config.toml
d_model = 96
n_experts = 192
experts_per_token = 4
d_expert = 32
d_shared_expert = 64
activation = "geglu"
routed_scale = 14.2
balance_loss = 0.00247
lr = 0.00673
beta1 = 0.95
beta2 = 0.99
Below are experts of layer 6 (counted from 0) of a mixture-of-experts language model. Rows are named gate (a neuron's input weights, with its number), up (a neuron's input weights, with its number) and show model dimensions 0-95. Each number is 128 + 32 x the weight over its row's rms, rounded and kept within 0 to 255.
Before each expert's rows: a language model's description of what the expert responds to. This comes from a sample of Wikipedia text that the model never trained on.

# expert 42
Acronym capital letters. Single or paired capital letters inside acronyms, codes and identifiers, e.g. AOL, GNIS, IUPHAR, NM_017, CBS, B.V.
gate10 [121 124 118 152 179 167 173 137 168 102 107 165 143 112 157  37 114 144  89 143 114 136 133 104 127 164 103  94  81 117 155 112 148 104 153 118  95 186 103 103 142 122 104 122 120 114  84  23 123 129 139 136 108 178 102 130  57 106 170 104 122 114 150 194  79 123  89 143 157 169 151 157 117  92  69 154 133 162  81 102 130 145 171 109 164 137 129 110  89 134 173 136 148 184 143 101]
up10 [155 121 110 158 174 142 142 137 170 102 115 177 154 131 148  64 120  86  94 100 101  77 110 143 107 117 109 102 108  96 162 103 178  67 138 123 115 197 119 104 146 148 100 115  53  98  46  91 128 123 110 118 188 114 149  89 142 120  72  97 156 132 154 168  81 153 123 129 166 136 124  55 150 132 148  63 106 154  74 113 140 174 119  93 130 150 139 179 115 147 122 134  97 117 130 170]
gate11 [116 136 154 106 135 167 135 124 145  72 107 122 204  64 158 134 134 106 119 169 111 130 155 128 131 132 130  80 136 133 169 154 160 143 195 101  88 155 127 152 146  85  92 110 119 195 110 120 122 153 114  93 112 169  91 119  97 125 114 123 149 108  67  86 161 200 117  97 119 214 102 113 164 131  77 155  90  76 146  99  73 123 159 127 178 132 144 169 166  83 138 161 121 101  98  97]
up11 [126 134 223 102 164 106  98 157 117  78 206 135 116 136 161 150 126  84 165 116  95 111 167 122 125 125 118 141 135 148 178 165 109  92 111 110 176 108 115 113 117 108 132  82 118 146  92  88 193  74 149 117 140 100  76 156 156 161  99 132 128 134  64 155 159  66 125 165 167 172  70 143 161 180 115  87 134 160 161 141  80 135 151 158 117 115 128 133 127 126  90 135  87 132 101 184]
gate12 [135  93 144 102  81 141 117  94 114 124 156 148 113 149 104  81  76 126 134 121 168 165  96 171 130 118  91 189 169  72 165 103 149 147 126 114 148  83  80 144 119 160 223  87 185 135 115  93 135 116 166  59 133  81 131 133 131 181 105 131 122 163 151 109 104  76 158 156 132 166 119 138 105 146 153 169 100 105 123  96  78 184 201 106  84 121 126 122 112 113 172  98 148 146 100 139]
up12 [144 102  51 133 121 122  88 147 130 107 134  88 121 140 120 159 130  74 187  87 140  96 186  81 160 121 162  54  89  73 120 156 131 120 130 125 162  92 143 109 158 121 134 154 122  71 125  92  97 118 124 149 165 167 182 150 128  95 115  98 143 124  95 117 142 131 148 145 110 141 135 148 142  94  86 105 171  53 114 145  78 123  81 102 150 175 123 106 167  98  71 122 129 164 121 220]
gate13 [ 91 131 147 159 156  87  65 102 151 184  71 107 106  92 132 114 188 112 125 151 169  73 116 122 140 168 169 161 133 167 130 145 148  80  96 141 115 147 100  81 134 138 165 114 143  81 153 107  81 109 135 146  95 108 164  57  96 122 174 172  85 116 128 126 167  77 124 150 164 145 106 132 106 100 107 115 111 149 171  53 144 121 128 106  89 155 104  51 159 155 119 151 116 172  90 151]
up13 [124 153 186 121 148 154 166 148 113  85 136 177 148 156 141 121 128 188 159 145 106 128 151 146 163  61 117 125 124 175 112 131  92 136 149  96  91  86 165 169 145 101 129 170 118 176  97  89 136  97 119 102 128 195 124 204 189 129  46  97 174 150 127 119  94 165 100 111  81 121 131 129 122 143  68 113 111 104 121 162 106 185  76 112 174 140 135 160 175 100 157 118 108 125 123  84]
gate14 [216 129 118 115 145 112 133 132  77  86 168  85  90 141 122 122  83 175 106 162 155 155 154 134 161 101 132  80 160 102 123  68 171 107 163 163 149 127 113 155 102 122 165 140 142 103 119 155 173 147 127 103 159  59 107 128 155 167 131 141  97 123  97  90 102 112 183 119 125  89 115 148  97 160 153 112 151 120 150 136 148 116 139 127  39  85 108 225  95 102 106 160 161 151 129 181]
up14 [134 171 118 109 137 142 118 101 111 181  35  99 144  82 139 155 197  59 133 100 132 142 134 173 134 160 107 101 100 108  95 150 118  85 195  89 175 177 120  93 132  92 146 127  99 158 144 153 129 138 136  76 125 108 136 131 137 140  64  83 128 139 139 155 161 133 104 202 139 123  64 147 115 132  90 194 132 119 135 133 149 144  95 156 181 137 162 104 127 135 163 107 114 128  71  76]
gate15 [132 102 129 180 136 143 149 117 160 115 109  62 147 125 155  92 124 104 145 215 117 133 114 140  56 141 125 121 162 133 143 157 110 123 152 183 142 120  26 120 163 203 118  88 161 103 104 124 129 151 115 155 121 110  99 135  67  58 136 141 121  78  97 144  94 168 107 128 121 127 164 111 167  89 119 109  91  93 158  95  92  91  97  65 125 131 120 161  84 138 160 127 116 165 135  82]
up15 [138 141 118 138 145 168 124  68 113 100 105 116  82 102 155 112 103 139  84 164 105  95 112 182  78 184 129  38 147 152  60 197 134 130  74 163 111 132 119  89 107 145 131  50 131 117 199 151 138 117 156 125 130  83 166 156 126 116 111 105 152 121 132 114  71 114 148 131 201 115 128 105 117  80 141 105  95 135 169  97 127 143 101 122 118 133 140 123 106 152 124 143 104 171  82  61]
gate16 [108  80 104 122 152 106 165 107 125  95 114  93  99  96 134 151 157 151 139 153 141 109  96  94 167  78 129 127 161 131  97  78 179 141 186 118 125 136  88  67 112 140 178 106 124 173 124 129 127 155 155 129 157 209 126  83 124 154 110 154 183 186 175 143 127 138  87 135 166 154 163 113 124 161 119  63  48 150 137  89 136 128 132 161 131  88 147 137 153 145 194 143 151 156 136  52]
up16 [ 98 141 134  97 123 194 156 144  87 167 103 149 143 127 135 205 149 180 132  98  96 125 134 104 159 104 131  61 140 164  80 146 139 117 177 142 136 107 131 133 136 193 146  82 119 147  83 141 114 147 142 153 159 171 187 119 184 186 122 150 155 120 142 100 128 121  89 134 118 214 107 129  90 173 122 131  81 106 172 117 172  62 131 162  92 122 158 101 117  94 175  95 130 100 171 124]
gate17 [121  77 138 131 130  96 185 133 117  95 172 123 101 146 104  98 110 126 142 132  94 105 116 158  98 170 126 131 130 139 143 151 103 129 205 101 145  90  90 153 163  69  83 183 144 153 165 149 185 144 128 165 124 131  55 145 146  98 208 118  78 128 117 155  24  92 117  96 132  88 112 150  93 165 166  83  92 140 111 132 163  80 147 120 105 117 103  99 142  86 142 103 104 121 119 157]
up17 [132 127  59 129  98 109 155 141 160  85  82 144 158 189 186 111  70  94 130 162 130 104 159  97 184 103 135 110 152  63  98  71 102 156 136 130 103 161 120 159 129  86  83 156 103 124 101 134  90 191 131  86  75 146 109 178 104 105  87 154  86 136 103 129 138 132 159 116 155 104 145 146 116 179  62 150 103  97 149 115 114 176  89 105  93  83  92 140 135 127 118 174 127 162 131  88]
gate18 [160 120 110 146  90 134 118 163  79 131 182 166 119  61 153 156 110  87 126  96 145 177 149 148 175 145 157 180 128 169 114  85 184 124 126  89  78 121 147  79 113  91 168 113 156 164 109  60 199 124 147  90 131 109 186 148 133 148  68 164 139  79 138 138 176 167 116 126 167 149 127 132 122 137  87  83 183 114 121 102 135  85 163 123 113 117 166 167 107 126 122 114 181 109 117  99]
up18 [138 127  92 151 152  78 112 145 136 121 121 102 169 178 138 104 185 136 145 161  72 164 125 147  94 132  93 107 117 150 120 128  97 147 114 120 153 124  65 171 175 162 121 111 175 180  81 170 121 130 140 182 112  86  96  66 126 142 169 142 183 161  81 122 123 130 158 184 126 115  74  94  69 140 129 138  54 123 122 109  61 136  84 157 128 111  92  80 178 108 139 100 137 164 151 143]
gate19 [138 105 154 119 144 190 102 157 138 107 118 118 119 126 125 131 145  94 129  97 133 139 110  79 127 204 160  90 109 180 112 111 178 165 134 145  83 155 115 151 200 144 138 154 125 145 147 150 134 150 148 133  89 144 152 144  94 211 121 153 109 109  78 139 129 167 162 136 153 120 158 108 124 143 102 194 112 167  89  77 175 144 170  89 122 167 103 174  47 143 159 134  73 188 120  83]
up19 [ 99 130 114 161 156 144 192 114 155 194 156 100 112  93 138 125 136 111 104 189 160 178 127 149  73  54 120 133 147 121 204 152 121  84  72 148 119 141 146 166 168  71 162 126 110 108 168 159 124  94 131  97 125 115 115 122 160 126 154 157 129 159 115  74  64 108 127 147 117 100 140 119 115 111 103  98 158 173 118 115 104 113 178  93 152 135 131 101 122  54  83 133  48 106 162 129]
gate20 [ 98 167 137 158 143 107 206 148  84 137 163 149 184 103 143 125  96 140  89 141  85 170 119 125 135 104 104  75 196  88 179 127 152 125 120 153 157  82  76 126 151  80  90 123 130 160 115  95 151 150 162 178 115 166 159  90 174 157 127 101 137 155  95 117 152 114 130  79 164 108 159 100 128 185 127 149 154 138  92 113 149  90 189 105 172 122 190  83  96  90  96 103 134 100 113  97]
up20 [105 134 122 137 106  97 192 138 102 119 110 137 149 121 129 132  61 181 152 149  59 143 123 180 188  91 136 115 144  90 111 104 138 123  88  74   0 124 167 107 135 160 120 150 162 106 124 104 156  96 114 115 112 146 144 156 190  86 150 173 121 102 138 113 195 122 135 129  87 124 113  97 146 161 115 127 186 100 102 150 143 129 117 136 137 173 198  88 145 101 145 123 115 105 142 119]
gate21 [150  24 128 105 108  85 117 114 138 113 150 128 143 161 136 117 155 102 160 110 108  99  80  49 117 131 120 134 136 149 101 119  82 124 126 116 158  84  80  69 179 125 127  87 104 191 106 118 118 122 178 106  98 123 119 116 141 144  89 134 126 152 110 118 168 182  82 157  96 126 147  92 149 170 182 134  99 156 133 123 109 139  85 169 128 172 152 161 133  48 133  93 175  97 164  71]
up21 [ 91 141  71 134  69 147 159 119 107 108  90 115 106 112 106 178  90 178  83 126 176  63 172 105 104  81 125  88 122 137 173 129 105 139 176 108 187  90 120  82 119 150 136 135 108  99 124 116 115 142  59 165 123 181 157  91 116  99 128 123 129 135  84 172  92 118 125 155 145  94 124 122  87  80 156  55 110 122 145  79 112 138 151 140 116 115  87 103  60 155 138  69 160 121 121 164]
gate22 [146 137  97 136 125 162 166 120 122 139 178 217 151 184 144 161 106 119 131 124 155 167 110 143 141 109 148 133 100 108 193 120  71  75 107 137 148 158 178 141 174  25 163 149 131 113  97  95 100  96 116 120 110 134 110 156  53 102  94  87 131 160 130 118 110 120 122 138  90 157 145 139 143 135 153 141 124 140  57 149 162 115 124  95  95 193  98  93 155 106 139  97 147  68 124  90]
up22 [ 69 174 112 158  91 114 122 157 178 123  99 148 175 120 143 145 155 108 139 110 138 115 200  80 100 148 144  92 168  66 132 145 187 122 130 107 112 164 114 109 103 151 177 185 194 118  79 122 137 121  95 104 140 169 121 200 136 189  88 168 130 126 106 136 170 130 102 146 118 100  55  47 114 132 111 124 162 136 159 119 105 112 139 184 141  88 145 137 139 151 144 137 162 157 162 118]
gate23 [163 146 106 251 130 132 168 145 126  99 137 114 142 160  96  83  92 158 159 114 127 135 109 164  73 108 160 130 117 108 129 135 113  81 169 177 171 176 102  43 173 123  85 131 122 186 113 156 150 110 107 150 127 168 127 105 100 155 140 180 126 113 124 160  81 108 120 139 187 106 143 103 147 133 125 107 113 146 168 114 112  48 132 148 120 179 110 135  97 163 165 129 179 130 107 121]
up23 [113  99 156  88  64 149  85 141 154 147 129  68 133 117  84 144 124 105 104 119 106 108  61  77 156 102 140 108 127  82 114 161 128  68 144 134 115 114 159 148 126 134 196  75 170 101 157 151 111 148 110 166 132  54 113 154 157 105 121 162 123 117 188 132 152 171 109  68  81 139 169 117  96 156 129 165 172 135 156 183 184 125  78 165 161 139 132  99 122 143 127 112 177 117 183 114]
gate24 [107 162 122 167 132 132 113  70 133 130 132 122  98 135  97 129 163 108 133 106 149 122 123 123 105 156  99 177 164  90  71  71  74 104 144  96  71 135  94 201 118 153 154 156 110 132 108 127 113 187 149 119 177 167 140 117 123  81 167 136  68  66  89  51 187 124 136 110 110 116 156 111 157 115 144  95  73 104 142 184 111 121  77 112 104 117  99 113 158  97 135 117 152 157 123  55]
up24 [135 164  82 173  75 133 163 140 110 167 134 128 118 155 141 147 159 142 133 124  95  77  95 142  86 129 116 142 156 116  95 155  90 125 115  70  95 164 134 150 135  94 149  97 129 144  46 160 135 201 106  92 108 162 102 126 156 117 175  75  60 150 116 137 105 111 107  82 117 147 149 153 118 117 149 109 125 149 141 207  57 170  94 151 115 133  88 112  98  85  90 145 188  95  74 116]
gate25 [150 130 131 116 159 162 180  76 107 120  85 133 142  88 134 114 151 138 116 122 112 102  85 104 133  96 119 128 110 139 179  76 149 159  39 108 162  70 162 131 142 172 148 118 167 123 132  55 136 138 180 144 141 124 155 102  97 126 144 180 120 169 143 107 112 145 109  49 126 154  91  69 131  90 127 118 159 164 177 126 159 114 196 175  74 186 145 108 176 124 154 106 123 124 103 101]
up25 [174 127 110 152  89 154 145 163 195 141 129 140 134 131 112 128 137 151 155 152 128 116 148 122  99  86  56  99 194 153 132 101 101 155 183 131 133  85 149 119 146 137 125 128  74 176 155  78  76  86 141 131 143 141 121  91 156 138 166 129 185  64 110 127 137 146 133 173  80 107  66 106 104 151 129 219 104  90 118 114 108 101  98 121 148 109 139  78  94 107 128 107  69 149  75  85]
gate26 [162 199 161 166 206 167 123 160 106 108  67 115 127 158 113 150  99  69 182 126 134 102  91 187 134 129 129 120 174  67 156  89  96 154 149 159 138 141 110 142 131 123 136 128 137 114 142 168 104 117 127 140 130 198 177 163 165 178 136 161  74  89 154 119 133  93 102 135 110 146 125  79 127 116 100 179 138 123  99 121  95 108 194 145  86 131 146 164 169 155 148 177 123 155 161 172]
up26 [116 160  90 144 163 149 129 141 152 122 135 106 193 113 148 121  76  81 159 118 165  91 144  73 123 130  82 127 136 104 106 119  92 107 134 162 221  90 161 121 153 164  61 167 139 141  64 126  89 113  96 132 164 143 115 118 143 157 132 114 137 170 133 166 131 124 128 146 155 144 125 136 203 189 107 144 142 139 119 195 134 176 134  57 153 171 146 103 176 123 143 178 105 153 159 176]